Experts of a small language model.
Training: a variant of Adam for the experts, 457M tokens.
Below are experts of layer 5 (counted from 0) of a mixture-of-experts language model. Rows are named gate (a neuron's input weights, with its number), up (a neuron's input weights, with its number), down (a neuron's output weights, with its number) and show model dimensions 0-127. Each number is 50 + 15 x the weight over its row's rms, rounded and kept within 0 to 99.
Before each expert's rows: "mostly gets" lists some tokens that are sent to it at least half of the time. This comes from a sample of Wikipedia text that the model never trained on.

# expert 27
mostly gets: " John", " David", " William", " Robert", " Michael", " James"
gate0:34 29 27 72 54 45 53 46 78 33 46 42 54 50 61 57 46 32 55 75 48 28 43 28 48 54 45 54 45 47 58 38 38 45 40 61 50 39 67 41 53 45 40 36 44 45 49 47 78 47 70 41 47 34 47 71 67 65 42 68 43 61 41 70 61 62 46 70 48 74 42 48 42 36 51 39 60 86 46 44 22 57 48 59 64 44 43 39 36 43 45 60 53 65 42 45 74 25 52 54 50 62 25 51 31 52 52 90 13 51 58 52 68 31 40 39 37 49 39 37 42 55 47 54 58 70 43 39
up0:55 34 57 37 54 51 69 34 51 47 80 75 25 57 41 63 85 59 54 58 30 58 59 34 66 67 63 46 38 58 51 67 45 23 34 52 50 76 49 61 50 31 45 49 72 85 46 45 35 51 68 23 41 99 49 70 46 57 63 32 58 31 54 24 71 25 70 40 49 12 28 33 46 51 78 54 49 40 69 45 63 58 94 51 31 59 70 54 27 64 53 52 41 54 56 78 48 73 34 42 76 37 49 48 54 57 37 55 73 54 55 29 33 49 69 44 49 55 77 59 50 63 47 51 77 65 28 47
down0:48 41 48 39 26 35 39 53 54 54 42 53 48 44 70 60 40 30 39 57 51 36 61 42 58 48 60 66 64 59 40 49 36 53 36 99 55 61 46 63 70 43 63 26 38 43 49 39 84 37 56 41 60 33 38 49 49 72 39 57 63 42 20 55 51 64 23 52 28 39 31 62 22 48 32 50 64 74 35 61 53 67 58 55 34 44 35 48 47 28 48 57 30 37 61 43 64 38 39 64 32 81 46 61 43 54 47 42 46 61 44 52 55 65 59 47 54 49 31 65 49 13 52 58 62 45 46 50

# expert 6
mostly gets: " they", " village", " she", " They", " woman", " This"
gate0:58 40 31 61 37 68 43 42 61 53 62 54 59 66 19 58 52 59 44 38 51 31 55 62 68 26 44 49 72 32 33 61 42 37 54 47 66 40 31 38 53 65 41 46 64 48 63 48 34 49 65 63 38 37 48 68 36 55 53 41 28 69 57 29 64 31 51 42 56 57 62 47 87 41 60 84 29 36 33 64 61 75 54 28 26 51 42 63 55 63 57 34 40 57 49 54 26 51 69 71 41 83 75 75 67 54 30 28 43 35 79 49 31 44 44 37 61 35 77 39 14 64 60 61 39 49 65 55
up0:55 51 55 67 52 63 27 41 45 56 47 38 51 60 58 50 50 73 68 78 29 54 30 23 59 59 39 30 26 19 41 47 52 32 57 38 43 65 34 72 60 52 48 48 36 49 47 17 48 49 46 45 50 45 43 17 44 31 63 60 51 32 23 45 37 61 64 54 31 34 44 50 59 35 44 19 59 51 77 26 42 43 43 53 44 51 42 39 30 61 55 67 47 53 46 65 49 52 55 50 38 21 27 51 69 45 58 84 47 47 30 49 66 62 67 47 37 61 25 61 50 73 33 51 36 51 38 53
down0:70 59 71 39 74 62 26 44 57 37 39 45 70 52 25 38 65 46 42 67 42 40 64 33 64 49 48 43 28 22 62 55 49 36 49 35 35 45 62 38 48 37 62 42 40 54 67 79 51 47 67 96 26 59 55 18 53 48 70 41 43 46 17 43 76 37 59 36 36 66 43 21 57 73 61 53 30 41 49 39 50 32 49 50 42 63 58 40 55 76 47 55 56 33 47 57 54 49 54 64 27 63 64 41 66 54 56 54 69 50 40 62 62 58 63 52 40 44 67 37 55 38 60 70 53 67 27 64

# expert 13
mostly gets: " home", " role", " part", " member", " son", " largest"
gate0:48 71 61 45 28 55 30 64 52 67 46 52 41 53 37 50 32 38 65 57 66 29 47 31 57 40 69 45 52 48 55 63 48 29 44 50 38 51 42 47 92 67 50 41 54 65 58 65 62 70 38 37 53 52 72 69 40 70 43 44 71 48 64 45 54 55 39 30 50 70 31 45 62 44 62 55 34 61 63 67 32 76 58 35 68 56 38 67 57 50 57 55 15 34 29 59 32 50 45 71 70 45 50 67 48 61 51 45 89 36 43 39 42 59 38 43 49 47 31 29 45 59 36 48 39 32 27 51
up0:55 44 45 42 55 51 58 59 86 54 52 61 28 45 41 51 62 56 54 42 64 72 47 87 41 38 38 78 49 58 46 53 39 46 40 36 70 54 73 28 35 57 50 42 54 23 56 45 72 61 46 63 51 49 51 60 43 41 69 56 70 58 45 57 22 58 38 41 48 45 30 61 68 49 07 49 59 37 37 59 38 58 56 49 83 34 63 63 39 79 56 64 40 36 46 61 65 59 59 41 72 51 37 38 90 38 53 49 41 40 38 34 55 26 46 65 33 39 32 52 55 47 62 68 45 38 19 68
down0:39 20 56 57 28 63 46 34 69 63 54 24 54 45 74 54 50 60 27 61 58 67 44 55 45 62 48 63 35 58 30 56 91 61 25 65 41 42 57 51 57 40 69 49 74 77 40 60 38 77 43 23 57 48 54 48 69 54 68 42 73 19 65 37 74 40 47 16 51 19 57 39 40 58 58 59 50 16 77 41 59 33 59 49 55 44 36 57 46 65 44 50 47 35 48 64 22 58 45 61 57 45 54 33 45 63 49 54 44 43 57 23 49 60 57 50 52 28 32 47 48 32 72 44 73 70 56 49

# expert 3
mostly gets: " school", " %", " evidence", " villages", " largest", " woman"
gate0:08 57 68 56 58 33 34 55 33 65 82 58 57 58 37 43 50 76 61 62 63 74 52 46 41 30 29 47 28 58 64 67 68 28 43 45 61 45 57 53 53 68 27 22 25 53 54 56 53 47 34 45 55 43 33 32 40 74 39 32 64 42 76 70 34 49 74 51 39 29 69 49 73 44 26 52 53 54 54 63 31 69 46 91 47 31 54 52 77 40 41 24 50 42 44 72 72 43 46 72 52 75 47 70 41 48 21 45 68 18 38 43 59 62 35 45 63 73 32 31 31 72 59 59 60 82 53 49
up0:32 42 85 58 31 51 75 41 50 61 56 53 43 78 45 63 43 25 56 48 36 47 49 36 56 41 29 51 57 66 67 48 35 63 28 62 42 26 56 67 05 39 44 57 46 51 27 48 48 38 44 28 85 59 58 61 62 74 51 27 50 55 52 43 60 32 65 48 47 45 57 46 35 48 40 57 61 77 35 41 54 45 50 55 43 63 50 25 50 49 36 68 50 13 51 52 44 63 42 59 40 64 63 53 60 71 64 62 29 51 55 59 52 66 63 27 32 35 85 61 46 40 46 55 38 65 55 62
down0:30 47 70 56 30 62 39 56 20 72 51 50 54 55 50 65 71 50 61 47 73 51 62 45 37 82 67 60 60 62 45 82 54 64 44 50 51 32 42 51 32 55 34 66 51 34 57 37 18 27 72 51 59 56 63 36 32 40 61 54 65 49 30 37 56 41 36 61 43 40 46 47 37 50 56 56 37 77 38 61 56 38 40 52 60 57 65 71 36 56 45 68 42 61 60 84 55 17 43 75 54 54 61 37 49 36 31 52 40 66 72 46 36 50 54 43 66 51 48 41 51 52 76 29 69 30 79 23

# expert 40
mostly gets: " RC", " Ham", " FC", " Cal", "CA", " Col"
gate0:42 55 52 68 58 48 45 29 54 89 67 61 51 41 32 35 56 63 56 49 52 57 74 53 63 42 62 67 37 29 59 53 66 44 39 14 55 43 69 43 41 55 48 54 62 76 41 53 55 17 36 37 43 70 40 34 20 60 52 42 51 49 42 39 77 34 31 33 44 44 44 77 29 48 29 53 55 40 57 36 71 58 59 47 81 49 29 64 72 31 41 34 55 52 37 48 70 50 34 61 70 60 56 36 33 68 30 60 56 48 74 70 37 71 47 65 78 52 32 60 59 63 47 61 71 48 40 53
up0:60 44 47 47 41 49 42 28 47 84 69 71 29 40 48 49 49 65 70 40 34 63 60 54 36 39 55 72 54 56 47 50 55 56 46 46 70 62 44 53 36 64 25 40 67 60 43 72 25 67 53 47 46 51 61 35 49 42 47 59 56 32 42 44 49 31 50 48 41 39 54 63 63 56 36 43 74 54 66 55 40 47 55 42 42 26 43 55 58 46 44 28 43 50 50 93 54 30 30 60 52 51 32 50 81 17 60 53 49 56 75 42 58 36 35 59 57 46 65 49 66 59 55 52 77 72 45 40
down0:42 71 60 47 21 79 78 66 43 46 71 49 59 46 39 67 39 67 46 25 56 68 30 38 29 24 43 65 62 40 48 60 43 45 39 40 42 45 28 51 29 83 37 39 65 56 40 43 37 03 58 19 41 43 33 59 40 66 27 49 39 44 57 63 58 54 37 52 69 35 60 51 55 60 26 56 59 73 60 57 47 31 23 45 45 30 40 48 37 31 68 30 26 49 67 47 70 32 61 41 90 41 73 76 42 74 71 68 30 37 66 37 44 68 58 52 37 49 52 46 49 45 48 50 28 41 54 29

# expert 28
mostly gets: " also==", "|---|---|---|---|", "s==", "|---|---|---|---|---|---|", " Genus:", "==Early"
gate0:43 51 37 37 71 43 37 72 46 93 62 69 53 25 44 51 59 39 53 57 92 65 49 54 39 45 50 75 45 36 40 53 65 40 29 22 50 27 62 47 62 63 54 69 44 33 61 63 26 46 25 78 41 46 47 54 46 65 81 75 59 67 55 28 51 59 52 48 58 37 48 71 16 70 25 76 41 20 28 53 62 23 46 90 46 40 65 76 64 30 50 73 73 47 29 70 47 53 49 49 36 50 11 42 37 41 52 39 33 49 55 35 70 49 31 74 50 40 79 41 48 27 18 74 51 57 37 42
up0:39 40 45 41 53 63 64 50 52 47 51 27 48 56 59 79 53 37 14 38 64 69 78 46 46 31 47 54 24 44 71 54 83 20 47 60 38 71 50 45 38 49 63 30 49 51 47 46 50 50 37 54 75 42 76 75 56 16 59 31 64 60 35 48 40 42 48 24 46 31 67 33 63 51 39 63 35 22 47 55 39 42 41 39 68 46 60 33 38 40 60 26 52 51 51 55 45 67 28 25 32 61 59 44 68 15 51 56 27 64 44 60 28 40 65 29 33 50 57 63 29 42 45 32 56 45 60 50
down0:59 36 47 52 57 79 52 43 40 28 63 49 88 56 37 48 61 47 51 40 47 24 32 49 50 82 26 33 57 39 63 50 52 59 44 85 51 49 22 74 53 61 47 56 49 45 50 72 36 47 79 58 24 66 63 64 54 36 37 55 32 51 49 16 29 61 54 56 60 56 79 21 32 41 46 30 61 53 37 73 38 44 39 29 50 62 73 38 71 75 43 70 42 49 76 78 63 33 56 61 48 40 57 62 53 60 45 44 33 63 54 73 41 51 74 39 43 35 43 66 33 57 11 64 60 40 65 35